python train.py --hidden_size=256 --positions="rope" --attn_scale=0.125 --init="uniform" --init_std_down=0.0 --dataset="wikipedia_en"
Below are experts of layer 3 (counted from 0) of a mixture-of-experts language model. Rows are named router (the router's row for the expert), gate (a neuron's input weights, with its number), up (a neuron's input weights, with its number) and show model dimensions 64-127. Each number is 500 + 50 x the weight over its row's rms, rounded and kept within 0 to 999. Numbers have three digits each.
After each expert's rows: a language model's description of what the expert responds to. This comes from a sample of Wikipedia text that the model never trained on.

# expert 49
router:523580494485397506443532476523528477466507582558434469461523540483465430558426552506492533565573523548483528559519444519572345457436517537483475406471545444477517432485490498527518486477417474
gate0:459492468482427595577482569403539494497543480417529539490533563483536485564489540467468470632421550501539424450451529554423483511486610502474475442488472516444386448455524466528476517482396560
up0:484565547468600515543392539468549540527541496486507511485509477563495504483471473382424448493434507435476474433515447504462527454480453457576562535468487452563495433525505442592568489474408404
gate1:536550551525506466466524479517437539459495445392497629514472537579491488533471438451536478548525501514507562445477567553466453480538608378585431471412524521432501503481543485520496528522429444
up1:494436468458471586526457511452556496481565470494538395582483460507462590479558524598563585510467496483499485515452463423538542521440488551550563472501472515570565502477517498422437382466527493
gate2:543483449547442466591576503523405447521499525502516464496438462532569579346375521543525562523527478532531544501574514521473513517386426532530578425464541563531438433506579453466466425525509591
up2:450422444476488552447562397541531453496505398546528447477489527521451515487585433508457434584462547517534519375551574506545460424510495556538525528487461567450511562435514493492507520486608488
gate3:488529502484490473430522464514530539523493497521493566502476539481411447448466471408497568536530504485549487535512529536529469589476458545548474550527556533449426477556486497510638474566562416
up3:562450556497508526471521523447489576542541478495487543565525493570470524528535421499487493457537440473532524526435516546582416576478508504501441470487424571474451497487537602462505558527483452
gate4:486524543546542561503492499463504519494453460512510556522503519556624486493549574467548514512574461431448494404525463478578498446600551373457558505525499554504476560466579485547500440545481471
up4:481474533501524457492459443394505495511520446467560481441525441433478491478492479554403539475460551555545589540528538487535505399379447660546453502560570440521573442502329480557541521481524553
gate5:443522544498523494514499494430450535429526523567501523439583496462525575515483569489446559473451545418387504489429530487421496445495499499441512487569453499474421524470476487427574440473571593
up5:464508503541512436521430501452448444392527528526447501423578519541560547468451512543416538447460475502421478577461485478508454441502474549470512461603495517497514468457569491480591469458562582
gate6:581592467537512630456477419510398496555462585476541561529514489507522496470588482452519519462507513545458530532467537494512525454474444525466480595618510496462521466504422448514408588494500467
up6:581411440471540502468489408438405526490491509540494518504512381539444521548564404522411618573588536498472453516418464486564529380524517530478523536533533485516579442480501553547482450429534466
Capitalized words inside proper names of institutions and places, such as National in Los Alamos National Laboratory, Central, Royal, High School.

# expert 46
router:552523511476431479448497521439442514469533473539412503497558556495446545542513535485510592481420569441504526491485487449490579458510555446513481554577452517490508531490523446504505500500448518
gate0:434607498550471558486482465564472417566590470526571441536470537541530451433424530497558438512583504494491444479523482419478499527471542523479571465549560517533588562479466479520435545573470472
up0:437559509540507560554597453557479485452583473533545466550609545575513553438453359497567491581482528567479437435513517401490528521488522487466528474537572488460487600482522528471443555629380499
gate1:552529433505506371554482498576535469461451389542527457448489464439528496579508559583524454536502511464523503520466519541518486476513451553466459543533450567527600508554600429503421477478588482
up1:541482578422482453479479515556492496574500468562518518515570413573465455423419569606453493532525483515478504578462522539494523489420520419480454566519477546586544464520510591473420518451546490
gate2:428453563471553503555490456547547579505505525446544548509452529440509519608494467490483512473366437437603443448471573420627479496452548494494485458530547348500522464470482550508468563510488509
up2:472505535519519419611460483522493522431427473505545429467509579535596541419477500496413440521430533472552477494427409545437527571569479508583522558500512615564484501443495488502523396471433472
gate3:430537476558511439484495540488496437556449454517477516513516376468459504509507463580527398491550495407496442545470480499454546566474579461466449551513518511593453587523490558534456435476357478
up3:503511511452513552517474590535565570505437495480390484494451609546476425447452528473459507426509499491587529472572495448488532530499464569551481557525547512518391462554412496424613483476492549
gate4:465547467471489541497445497524439454430543515507448460459492582326566477566463471498484500497480499470544479553529527507538490444502486516495554519481536516530464555507547484510471436555466550
up4:465506540452485501491519598512447445439477497472490490454442616370500517529494563457429485521494492511536478583500488597563387402527555615517526446571558475517528546471598449540492420517459521
gate5:437523455487491415549513481530451502521510534503635547414488447389451469479528471531456552437527542472498484532445507476469458493487589577508527520498487545485605610487513520418419495467531487
up5:488491455531486608439494525469470522557499495498399488526589444551560537458465537483446448505516435587500608431478472491443593536553485464553505533495551465594400457531506462587473527517496529
gate6:472445493568520528423483458517462463467489441480566531578494494431587638422559536484451521492506568514502452516472566508491405451483473527485486673400525485530597508492533570479502574492623420
up6:543517513465529485466422447610506496448611491452469510366530506501394487463493502524503484468518541471519523516526570533461632442499539437508468479541511572576458535490494483495526458473426484
Past-tense verbs and participles after was, were or a subject, such as released, used, built, founded, narrated, reburied.

# expert 41
router:522395488467431503537470566486584640565471416504443545457396475511541517523441492396488538465514438515474568550468482523455532572523461499540471416482458537521440510563510405451508498479502486
gate0:490552574594543491529484498457530592525443399450472445488480441522447494450549545495486406421426536589428564542487493502456510519600466489501400624526464510424526510437554421498582501403550436
up0:516482495530551549525513534526509613520396437470475480543486511494489575476531506480528483478521486506446497508557540457483448574517471525523431567506478474430522559376566475508542392459483532
gate1:433425495530572577525470545527462379435530518508505430570458426509421525573431419534509435516440595542421510565466505454555519494552495486445474500483448563550485538504403469529488557518518488
up1:530512542506450518475562355495424537473523545532511566484494445473606486445571479490524566479512425504517527494615450537508473547454438460520555469476548416467567483468525543498561476524441452
gate2:527496467499494508608447496443501641507561434427517584440494447585428501451580449460440403560529513479455538494564499552525524419463514455451489455496512543447446588535472446498501469465545497
up2:458527446414573479523594424572472507540452466570475534456561508436597472568513562511484470433481468614574395512473483517532439494514492491476490594473495417453548465422510536470430552572543463
gate3:451442427627423508404512534489411590516538354512510463502464442548490608484490605469515422539488491481430454559519400593519504497438517488533500509598565393570530454513590486503567508540419524
up3:542519566381558472573498461551600503531485589511568576456526510516483429466478469545584503379506476527590555452493498539536511486561540416584545572517429515424404506526460520505500504537574512
gate4:533487553513415500494503576503448510551616437364494504507482447552358547545435573510618471536466430456486449421473531484564496588525563448471639507399489442488426486499508518564536563546522537
up4:527545536518472517473471523525402628421543507462502570466545435521431552526464578567480597407492452526416476512518502532517575436451570499516520517495445484500501531479453442511494594528436474
gate5:551484458489516517472541458516534468450468396489468466586430509448388551536415500528605462470407561365524548545514535495517495488457527476415440498514480532491442431482429504496668487392520520
up5:401530431490560431441440624559495612576527524488541507510396487481527455539483462522415605523535430552492488576578502512478513571498475552608458446450492490582582537471526512401454474510481473
gate6:547362513438447591468506428506494596525559483501490477513503525511454476594521467528465468531513496483442415454543496489489483503504530464597460474505430434508483543485467540521465528520554391
up6:453544564483500495506503398545471544512570515582439557566517542446475499483494415442546425543443481548519450511489512463600509496508437544484502488458376440423452489493547506505510554469501475
Pipe and semicolon separators between cells in tables and sports or results lists, as in "Nevada | Iowa", "LM; Chris Taylor".

# expert 13
router:576423442511371512519487517436555554586442411489535441469426474450507471535541462414522534450431463553556529499533416523511542586485483529565617474515476472533449467518551549492467389531431523
gate0:497531417462556470505506582430509476496491493588490501442533569465524508571504553546503527434490569435504500584517538517523544397495431494530443446403485478375474479558575452465441468524581459
up0:558513572537462559533473410486541516467558497482500522540483461519499451445417465485533509624469497460486502430516477477460468479490560471487546524577517549573515547396455503492507535491434495
gate1:549443509557515501587472463492502536506480579424516512463374567531484498420526500576485462531522521515488557495496509426513509415549593453543523583593529438528466521477531475564535607531485500
up1:450503509390485468426483557558460419487438475577487505459509450513510503579486485410557516453492444518542522489473514637468455491524403563398453398507465549487573521507526495450452532546479580
gate2:460510527515557449488529491604571561483537445562517483468525435490521462572525484460568549471462494499523465457504460522390472591502491478443513472438484407504423510450508465535472514393564516
up2:479496527525614511509487529489449477485554558552403483428485487468526569518475479487531559471584509588473530487508523473407574503518554550491469440463551525519509441494506426556482521482513490
gate3:484570462515478474534576456476530468515513592493512455488456494505483430548489538465445568504455415537360468527536394609493537470495438447445489526582485510530560451513506497488514413569478475
up3:501525469493469520561524550481458505489509485460491537545458464541572461527450509463541445588575575486514471503493570376510458482538496524568513435397523506494439559473529388522564505511461519
gate4:496469485492507495524509551564493492438514538478473510501520479534455483469486570439461543529541486414490434516467472470474583485470541593501446410516543441490510410446523452418514411555559506
up4:454448467521483502457562451507502485508522464592425539540495472471654455433543440561503535430507422555521496450452507619510436558474550481468551492474575514536613424438502492544537454516486517
gate5:488444376476536632511422523437497493501471528417497599463497548551550425523515582506526488510496515528552469403615471499526477464409564457532502552496467468575501489499478506552448513450422584
up5:477519461439458590400470575399451512562483467431528416522487563488543584512535580492592520430517483527490437412525518484476490486507545433618486493534578595548469491451495525579492503468475570
gate6:487524580495437548477497427534518407446583572569487615494518503442504450573559412573509451440595561458457501544531527475493439531501564586595609450526508522530593507545540518451510503605483529
up6:530478461469476552495505389672544464441508540561499575509467469494413513530550356559530518449527535513460548458531498526564401563564561575567561440493543500500557536519565476440560506554506469
Pipe characters dividing cells in Wikipedia tables, plus semicolon-tagged numbers in match listings, e.g. Honda | 90, ENG | Newcastle.

# expert 15
router:601438538491464473584426524455623575506476424508451489520407510450545508475505469488521500477448421558518514566512516541470486620570483547548526449464456509448515517514467471435496407443536525
gate0:520518448500488456511640474404479514538493464467538491390487556471433526500529486577508551458479523452446559452446526373512425485541485510539563445563509487493498516460533450497478476445493532
up0:454494519500531550486439477557524513463544580546418481546475542548572473479437432496495461433568433503550493547588478574482537506463537447439398641549545480521534511498421533481506508575492497
gate1:491546478498440493578512521502435579464510591576449500482455476404506403523550576395480527567494565532547547425478530540491480551464483532532582511473443521477429478517500482564557476517459591
up1:464501483491484532605517511479497420494545526605482474525494472412546460510517576460465510513513606501474531399530510509468455596571448486460522484455460595469410412512526487510524555515409547
gate2:543522408463514431564447537453441483495506546382492495487559590546508592501486627574450583427439486465417474537498519487542585546509466483448448506489488514533559488504499524438385436519504492
up2:534456465500541486510470564469436428411581563483510461507515499494532564522491514600477543454465396406460464495587573457532636452421381401447475573517381532567521493403490508435403444498522423
gate3:502471396512496469540455503517455553510527590530402533432419535521530428522500565498528468541525461574523455548447475424528532465493417510524497516544476543451442478506556478521466553552527472
up3:487448363469515450518482508572533423424542518501486500493436540511473411525562578537472471566520502512490455545537408452519524468503474524573506501514546485519422407470534541443527412511535452
gate4:538492399508502544530526378494558505533549571586461540509488537521447520439498454496492477513497388483425454562481546522438449424484466624470475477585484579481459510450553406463469438523476578
up4:563571380423507563477549427487569513510499521584524458453528572543382508464525503543502551437475507522466401502553426555442530526464482438521384483510448482530569522550416458465524429486528457
gate5:514574486475520569467501647526535505448398499536413645452507553446470484511394540526545534476464510572448494508567555463487445471427502580448414523526416621497585479497480529526498442511553440
up5:488456443518401455496471462574537547538465538438595508574494399596513536487459498494498525571503506441554480427419417393444543551514480430572596511448520468539522578461501435534517415414452484
gate6:459608529523530462469547531561519474416523540525506527538460461465462412573463463430503473492571371493511490534505472595570483434450493387522542501457414529504508498567572563547530488453533513
up6:506429475487496592493531441452569480605458411549530493436494548504522579440589471548474579481429531484551631403564460469425472505547551475528561496550584614437547452489599402478575478534480537
Pipe characters opening or separating table rows, plus list-item dashes and numbered labels, as in medal tables, squad lists and census rows.

# expert 39
router:570470503523570538440525540430412455454517539552569477528460399520527450558568509461513522477474430479381563427495527555542571457495611558572510457502485445460484396484566481453513495474528522
gate0:505515439517481492490559487438457475512505525524460430519567472437496594402431493512508440401513469529512435469457533507324548534449560525501533485461403522531557535483514404528446489537448459
up0:528501431538455451434530509482455511520513485470492422519547464410481594462455531548519440458449432486488511440501470457358532531468581518579549503509421516501568507535501378485445504532448454
gate1:527576503386552489525422398473576449509559455462498616546457470436506601587534544482573468552550399527440460522529469454511421501428584381494451537509455475465487537433386510564522543500505462
up1:469606465441508512509443485517593513553534446550519527499353526417490546592458462429448468495478499445562480424525414470537426503447539446404466564626480504455550517405480544558512422562460534
gate2:495496409475456441459491461584505532492575519546570493480545486458534489519523435463499517584489509461379553406431526537527430475507523502476399462557463456486505521501460486404467463513545491
up2:484494573443540502526488546435513477502408532535412459521469544605485513428515595481461474427516492516575492607507468485487535544578522429471620559475501577548424488454571536536481589520472477
gate3:519540487529406505526479431472465488448468475529533495469461460484555484580502515381485577596566520551576424562395487508560486467491562535413557584548454505453573523459628522524495515425479635
up3:559499429464488521535432489458531424462543525515554468504529550454504551542436584443483574552517588461590457477442490442613556491557570588381546554576455465467576547456611448454539494466556554
gate4:540563495547570542412527531389524492547522477490525510565550566461545407449377496522591503532529508534405491557520497448491465432400493465495414560378474551520566429470489497470481505524439494
up4:550485416474528501465459455451481530460429466522560531536555503613556440519502417493519455459501522433514512539501519560459488628469556523448534589452523490459495409420555439555559500503491512
gate5:466540455450544476433484544490546504502496578512457554560554547493533506440479424407465534550504445452462526459501564450532581366468548440437425506517591442470530448582483516494539446522473496
up5:573419518568438514548546426446439470524519451544557513461556444475448453516565534493582459429540455560529467482506470537501464602520508523510551515472489484406497482444511508527480635427533485
gate6:496433466549469403581413486406455486593527492526472597560528503475601485514451467547548405480494466458524515562465640498619440527538436465508526501440505464581508453537508476512464446579592543
up6:487465490474464511629571495537533495463414600497560477450472465450458505549496418354500439539478570483533405473465509466613640555519433508486506483463488510490493473465531507440529540625526457
Line-break tokens, especially right after == section headings == and table header rows, before lists, tables or prose.

# expert 32
router:561489488458540439498496459461470493486562449523494503472460432474582437476517428549528503441460463490535457467502582538448430509513543586551521512461499551461484487458591502485456465522636485
gate0:522559511518541551415472529472493547500497452466494501456450484540577518399511549537505516574588359496535487572529401467503411500429489415435515465527557491428522489438395557509502465381574549
up0:501541470521371505446538428453467513483423445544402486558536566528510512433544470541474472497466568513531411451556536467451489543551548429495551528532541530587604531530506461474481532531544527
gate1:497523565559517407484575602517522449561549432500550431484565611502534477432508499606506475462455480442500478491513504507513525552533576621499482518522529540483462553624419449543459471516494463
up1:474463608568505446462557554512505534530565535509543448479536545480569485429530483511442498491480473434526479411547508466561512531524534561438487450571520535458472526567386462522501467499440452
gate2:491506609479511483470490481531504528542575604494400506503581466358498576471519567442522536497477563551563528521523496538538490465457455502548546559546563586557524503499438595448501468533479507
up2:417482515556461567419499497546497515651498541474549558519547517542511480482552480450561564475464500425501551439508488531502613476491432514474501610496495443431524488418450499540535547535530408
gate3:491471429537468446452544489455543452423462435538499483473613598494474502496480531550575482480387535442375544508577491549490562508551527536537531560625492497495438521567504447472470399414493486
up3:500416451563423435454557447484507472411443399543507492526538605504470514467483541530486475507381529467355564508603470552427521535505437576558523497576431513449467523526504375540454418391480559
gate4:578563546440498508521547544448542497492615534479433559475438517529558520457426528563415500462484531445548609479602568574377494519516504475547541448487551475513512566569503568462551488508462491
up4:540584511552531509495493446413517536470513514478523423561516396456507466504513538486488506487496464470600474534613526521339551463442488477537536525518483489471518502540600532478532488477460471
gate5:407633542495524485537508470544460633549486494566502487436611568521485459474515538487509542464514576506491564523438427384426433489461564512512476516439542546494516520523478550522435557504467530
up5:558506542448422488485475491497561442479542475480485543481572442496550456504579419539498427471456492510463433516472535563534458468494399481474451440614490547431426517614497522423566488497560408
gate6:500465465511413480411485554477498503532505521559464584480543590526381566431550517566562446504504566464380500444519500530510562475583515562501547443518475558567560589531470541450502523505461503
up6:511606529441501511588474458461467493460506507444524434527415427528550445622446436458443562580511564434526391524454472450521459486498491467534593508534518496515433490442537401532481523551491497
Line breaks ending infobox fields, list items and taxobox lines, often followed by a dash or another field.

# expert 63
router:482551523541592598409579508506444513542474431503472496595540399501634530426525474492543400524522432496472431517459484566543508442548458460514508488511409521472555546488592583532541578481488411
gate0:526409386539404557438527501507565527546455559503475554460555501464358458510537474532517588473475513527535566448399564491559577501466627467473473545565457511585491490520500481466488437480537405
up0:471441393532416570494530477457542512599501485491501516453498485472376527456450442532460607442482551463474528490387574471499593479539629525574446547548457544514493463547547505420504477507569446
gate1:510515433561550506468487546532598481460605501438496416478490525515528535514562440496490444462458490540402497578523429494539487458502524472513426467472401493490514536575525503526430381439581507
up1:501455463544456453519487463487459464513518543458560536591305531466533506468527459494511497536551585481456576438447509565435523513416464493554614486461508467431460503550452523448534547455439424
gate2:500546534480503445426481454505524484519437548537462553488562519466582392463518439470421541502561472449477395524536483504467521511485467412467459527515499520484507508410499380559479475477475493
up2:523446568471510475540555441527510436510495494484455469527590515427581540472443490558588539528501497525488509584525502554584492490489475484471467527499567482470416479484530521474531438462617526
gate3:577449434600489593526545513495472438433403537544533432493546498525532504412565454487537610456509511522540430468514469506500523423540515575567527424423489550546499546495574470363546493536582507
up3:429581547408543442498465484464499571575569476466485553472470554499403505592437523467423385451468526457461562504516479447448474584504534469429449607518550419397480387517408489632482508516440505
gate4:506546525538405414495499519529470563619552528488473507440491458507506537477558476556461446575532436464542508425442479484532468400494486537495535450557568498537501495550497480434418485487533565
up4:550584494521452428549500553486433546641496460519459496485490464430531517575519437547469479530494533533522463515458503444490458384525537542505551438545616547562529503550469453449427469536484585
gate5:521442498411481586445567426442556502457522551547494458523529533522537392529443444530500518510507473504568488499558600571397427478452461471550514466475443411499485553496555611431488520567484492
up5:436523502518509559426472463502512471504517497489483533395479518531491497504446555513538604493486466515500355592552469479488427536493432430460486521501445458572500445516617464445553487390424561
gate6:594572499548549507486470442500505486509473581460465524497517422480559489459421449563541555529500532439591564472441558493394419459571458527505473480490509458493565451568430466552498542527428461
up6:484442486493372503528601524501537529484516518614428482483503527498496532483623534464475507462526531459419462508557450413564506438456438517522465454484583484480481619392503547498469559489540479
Opening pieces of words, often Latin prefixes like dis, sub, per, pro, trans, in technical or scientific text, plus stray spaces.

# expert 7
router:432551469561576518461526532438479450472536426468553474578466520490516522500422499494464440522523489609465485555498398495529400456438459526517555447550407469534581378505499545528515556436530503
gate0:416456513531463549469545471536485504477536521448477429429443502478450548442568391525465481568493501567573564566499543466543504446475572555504520496515585553477462546541483541437425480499564611
up0:506506522541378526479586549519428496568519546489562557431532551468496536526481447464529471618507484469457528503457558482567546359512452449437497517485474577466483542374516519501572466490532568
gate1:510425522549525561540508542569444552513494479575503520471577458466583530585554494564484463583491466460611537515477486603506507465431541480538575597501546467577446482515489463589464485532511569
up1:469475499529557534522557501488419479473529563503481539507486494491439589502414404545546512562515529472555528484524558533486584498421513455470529536508552541438528468629416488583508534574571584
gate2:548451497486500522523464482465504457429498471430571431510517483476550538537478510535450526463486486432540493634538435483580468574555497604607480437589501545486423385455467446497575475512493509
up2:439523474528477499461541568502501543465499541548477563504434502523490464474495562536463503448497485564522508351585588525485490425509460439425540531421534504439564581483550473502442538542443510
gate3:479485512564497527532499505464451476489470617493526552421537502515546474500525516486458470535488468507498454520494526565550495462414560605589452556563492594459500435572451454560516537516498561
up3:383480561445419563483514508497528526461473614482546436522420500539529537564542425512423525521533544465573613473470488503517540551499398400467449474383556409456439564509560546532484471486473480
gate4:480486493532464524503486473508588478509495557453470594604494581522530485483350527479421589445553474472386475459539439496419407470403461538477475533500488534539491501508493493472481514522442543
up4:510508398474552489508480487530494510538536447457554445514527415532549527495547504525550562506495499466572596598461545479500608420575462438516564509523541509490611502486460489467531453487554408
gate5:515542553647511546601450446541604482543491432424496456464540536515501530498469487545540441502468519507460443502558480561398542579467592567568498448477461561465498517514516467512528558474570577
up5:509463514420477515420506582477443469388509442512555558517526561456530449457571595448476563479508472428615530471419492506523509455585428414480456546535472417559435456488526516421448421433500465
gate6:485556465444482603397531509436517547521515553547584495527478557475475472559538428486465570450564571507519592477365473461560496464522455580518492467434540351549475529619614535557508414538536541
up6:569487510473536430498496489516495455505544517411492519511473484430544462481488459534508522478640535478566506454479424434457503511417523521486495505514492367463564559446586413433496544537561560
First word-piece of capitalized names and titles, often people, albums, awards or places, such as Mag, Acc(omplishment), Ek(man), Fort.

# expert 38
router:507542443505540501534464474398411579448543525548477526554434453500487426458441539427525464543532486459543519526511497496476464426467540522510536362453496434478499425503446532448490530465495461
gate0:483519452445523455395491475460510456520534514491413501521511538407446362500447545513522529521520440561538576558575399459511470504467523533559480463492530464441447407439442580477469487463480442
up0:534526459526471528392481520470560569562496462467468465526452543491516448497483532483452481463577428529627551583584584504477597511399482510501493427413512521508492497433483530414430493489565406
gate1:597543521492449528422480496451581517556575471428509489557512497543437528428489461474548438529493394513586500485499516468580564413468450484517413485578491586475551488460536527541535522483523551
up1:474489509481494539498516433499472468379498509562547534434577505503572520548503593585416584482452597468470469483535555590443446576446546531503564521475543485548505467531463426428511494515563450
gate2:447415456531524522482546516526477460594539463444514497487527523514461528415468572547514590486466566508538490564494438602493519584527448458448532540394500522612495516526506522478422533438471571
up2:457462442509439572494436522527459512573521474511507576494524561523421557384464523596429488543461454518505587554487464563480616490534490475481501571478510499546510562495414502485442525450485553
gate3:532440491582529471482511451457503543610590451472479527428567476518395438555457612522484502585481466591441566524587493462481475459537522556523580482583522480518455408504555519517490461495426533
up3:427594494501480487531488479476507417420470523524458505602418554418599543433555438466459466410489547443555470592469540531461515521426545433462418567504519470498522514565453455451451479487576441
gate4:560513459491543514540568449448539454420499471466441581564470509553449456469418419430478516524587426505511496570504462506505476477472564631461419588475541430476534564528495532566465527469465453
up4:389502542515525522481524538491507474514590508580560441509515495571536451470518553641527463539461562480475499448407542537546452585477472473497487486551531418482500416515459487393551570521516489
gate5:485573391556524534526523513501438508487566612417466540401588484499500588527522439536461445536473472503488451537495600485468512557464488528502491423502467522597401550470509473470463400505630551
up5:551503570495503515589487425491517541431510543495511455582416482507509430532536494513457481477505605569516483397526448485516469491516528452401506471466439442396495540508427555515550591408521508
gate6:474413482499535500502487531431512541547466513544474437475653527548496435465527497555480569483503483499507500427463471438510479580523524580424583451442473462533603533572559434555508492579533488
up6:466465528486504497554498593421542500496478542511458464482628521495440493406483481528469577491518453487526511497517537442497499547478470557468583469512474431461560542588474500496532551446469503
First pieces of proper names and capitalised words, often in tables, such as Mc, Sir, By, Akh, Bh, and blank table cells.

# expert 9
router:488472538465476568516510494473528402449513430589506510550484524470425487511433520496440546549457460481441543512484391474456604476467653477550588520440496463497415412512481473516539552507486497
gate0:430470481579484603525521515545576536479506528532528498473464597533526512564538499445548541525451531565518498535531581489538406479580469454532584592528534503456514490583412433534453502529579497
up0:615453567426535389451490529556408570493527431512547423524527495488453556478542466466518496450614452514371580542463435560526511486565472457513455461542464509486481547544550508501545447495542490
gate1:411459548479504492533438410526390412396487476450497472538539499534466514505464559505417519521555485558512492445440398503572538460507572577533525536487501483497480460521507418468558478489519495
up1:511503510487511518536591512490526552557501458525529486513517514519438500446512436563614482486466446459489466520559558456502533551502478457475490485479535501559492551503504547513505513495440516
gate2:480510544543462401501489452547411647413579467503487550465462435499467508430513460486477489514470513505477474512491526403444571482407549580628557470486479497519507553505503571465448563536520484
up2:508526568436548583497474558501576397573474477462521455527467522535515439525447574509534528469583524498458453511462558617606470562629414407440488493608491500442435485509413544560568457506431529
gate3:517498473375420440564600552428558566441547500455505477438488500519528467471426446500428534436553424500622505540449408501494521554533585412549536508510468554566451440540560447445424551419417420
up3:497538575492550462433444460503580502579521551459492459538564555513516491544468493443622547472448453465505532543471484556457478488483471485562563478530536530571479472500454448451489452470478447
gate4:461522436408589504558466464394479489539476521540503454481414495576573521521519487524496445598546461562510521434529495497450569480583470548539572454460480533455480550510471518514470493478583516
up4:556492488418476542461566528560483598456487612485418634467498520560548377476505489472523484519567545481528471495524635448410497485376542469580492488522530416506445525427416565521582497592523550
gate5:448470517483489468552449594564568493443461542568482411556441546496491523520471489477501464582583541481572491478537539513518582522427514510344433520568467482489489485529517471541456379543516519
up5:544610539481436482649499618574513496456455582581544448557457586448450491442539440507455529520477471472560513499491544564508505501454553577421543584553528466510425555499542503585411370510483544
gate6:455490510529559529523507515448499453532553482508530496482474493538436536528529592378527466505499502509524542487551547493454511615533557485520461488430419446554475479529582414490462522503507501
up6:481616552443403507502493485514576465526542505487554526537514489487483510599528515487574545448462457505504517516388574464527505449418536631402407462507547504525510515510441531433529564526482427
Sports-report words for winning, scoring and statistics in season and game recaps, such as win, scored, touchdown run, record, tackles.

# expert 14
router:579507486466488502424511411451562567499508594555456545420535443460530521494464521467473505429542529455519456511566503506426443495441489551513435452556568495468490575580506557464415565446609523
gate0:451496511528505525511430445497495477500529446439483494469548477488468394451498526543473409549529520561548528440466514537545481527476389463571445516437450420451500524436562510520374598488395438
up0:445460508567504469521534555476583518525537531593574430423434564516541589471460441447458553461507473523383545563454473395447484481518638520523507487552533599496430474570476367502534438520527611
gate1:499537399463456486513413445471604473425511453495400594473584457505505514414448503581501466499507433480509497610519554477460496425599500512500530544493497587568582535407440521491506532528443508
up1:552513509395518481581477508475391412548551341508529504523533503547432519490464522476393474521457487469542573462589446541438462524429548497467472544432460580554527404413577530566449493523455389
gate2:396462519478441594546436432451546474467533476557472550542596505522518498458401521445490482559555482490535502456588509459524578554468492440475526558491436531537535522496548475481470586500549461
up2:566573507499490485483507545580537470508588448429548515457493526505535470482582490562571541475526510507512564588376456490525475508568488474494455480507537511427434464499461489521531426548453480
gate3:516564552403515450328462537475517433427503524512464492512509574466442435528515572478498524506514499546531564556483513518512499420508498423454534538547479448504523445527375530477491567448453554
up3:522424548434526413534519440499519444432425548527531457577507500549494506453634524517511472476445529499477465433541527495545592607477486436540496541556516497392466525476513487541487505472560499
gate4:523475520413436492514505466548465502479439550526507532616637519479652479524521492479580527525526624450549464563435545447452490448601513513470498453447473433523547631549549492426453476525472500
up4:575454463416514477505547527489554528576486423488486534483475458508522458514521466454500450575479503486409499450457574496524525530447412487516449522455571474498498615519491472491487471441518447
gate5:568514613546497480476637522533528501524574455482499459422576501444553553492556540488478482606538525493585412517449599436510491472444439451421561539497516490490530508468519539399400463513442496
up5:563510564503515448510607513498519498553619408464456476486582436519539560482499461498477456517563456529587466495452549390525443542503499455448503563498467519444510444460508596360426420491482485
gate6:420487434516562497594495475478453467515545532470478410541535506463427570527453556536501506547555492514568538493449477522398546441532501529453481518417537512432564471535523588458494461495498536
up6:445408547515527562526513436539506531571504550503457533516436471538514509469456457504545518401603531462497448418518523506461478461511615463462457579468516555486555493472479472522527523486576462
Month names in dates, section headings like History and Honours, title-ending line breaks, and infobox labels such as Summer or °W.

# expert 34
router:585514468442508526473529481472490578508492521494495506482488637501521454524452468496460487485544526577518431513475555478532434458492425496454434430515547513513545547537490529508402536452509470
gate0:443516495440503452433496378510539433448544518488441481425378505437443492532496522545444594414577487519457487473535410526600570474587484433483430450453394481561450470501489454516458536431506501
up0:448502479555486489464502441470535492460501551454495380441458522403523544508498518520495509423468547543426518418552429556571530397485525547457520564464444473511564555531555529495445485507500388
gate1:548466418554534601553554401420571518488418513531426486480500473474490508473473542603506485477483511504519505471460458475541465522573519525443520487439446529598496490489468564420549451430534412
up1:528504513533509461546487580540435396411527570595541547487497508537465506478458428430498508586401475420422482516522588526561480471431474505528517530604479432473506448546522489500516639544535592
gate2:496512496512520519453465507439485495589536503543541564513448438459457503541537519534525418464510532552536520468525545525439498502466577503501453495529492514513527506387510511538478470545571536
up2:506553457527594478515504497533482432536502520580512542422492421416431437503547425501457473466476475502441506440592538529449615512453558538483445565445475543400519488525445554490563586549492508
gate3:576427512489464536478479477508520483430465500572479491505556503534506463504502543356541521427545463491515485408476549527481405477444461532524445442489569486523448513523639467481478458555548530
up3:566510460509458567458495480506465490462457520553483524555646461428500542482543552431523511368504406477498498419517472548468461476469494529522416446443571507571400500467601521496472523561591560
gate4:534484538556416552489532514486487502530418505539478528514496434548598447488563543434450450497491468398461513554481464448505448437443412474594517564438488502518536518398469560468520548337414519
up4:453480519504548504528528523492525468395543489498520480555509493517487453497448478514488533475564585547488500492579461548468517516518577492452440536461513465576550477614474449469544485583580485
gate5:550462470458475528436587504548508360524506430526453513497511538511500462483580554573451490526507474469420503535494494531503508538506561458407507515586409429443521453564449519530529557505580516
up5:449474563564530421475482488571405527511470515461601476554516502469500502533486488452539541479417471548561479472449488408463555480435390559400534504485450550514482508559518425414472470414517573
gate6:544534557484577541635519565504499497506499494441506410462449495460466440531457467475540504493580557462483438471457509512527535534466434437491483544452496438647439540435622548543527573569529433
up6:505498462523569539622455559511438458502530498455521416530482489480519443516458496441562508467576599409509505527410501565568509465452467424534572567490544346611437479413554532561537508515521474
Proper nouns for countries, states, regions and taxa in infobox or stub descriptions, such as Peru, Western Australia, Animalia, butterfly.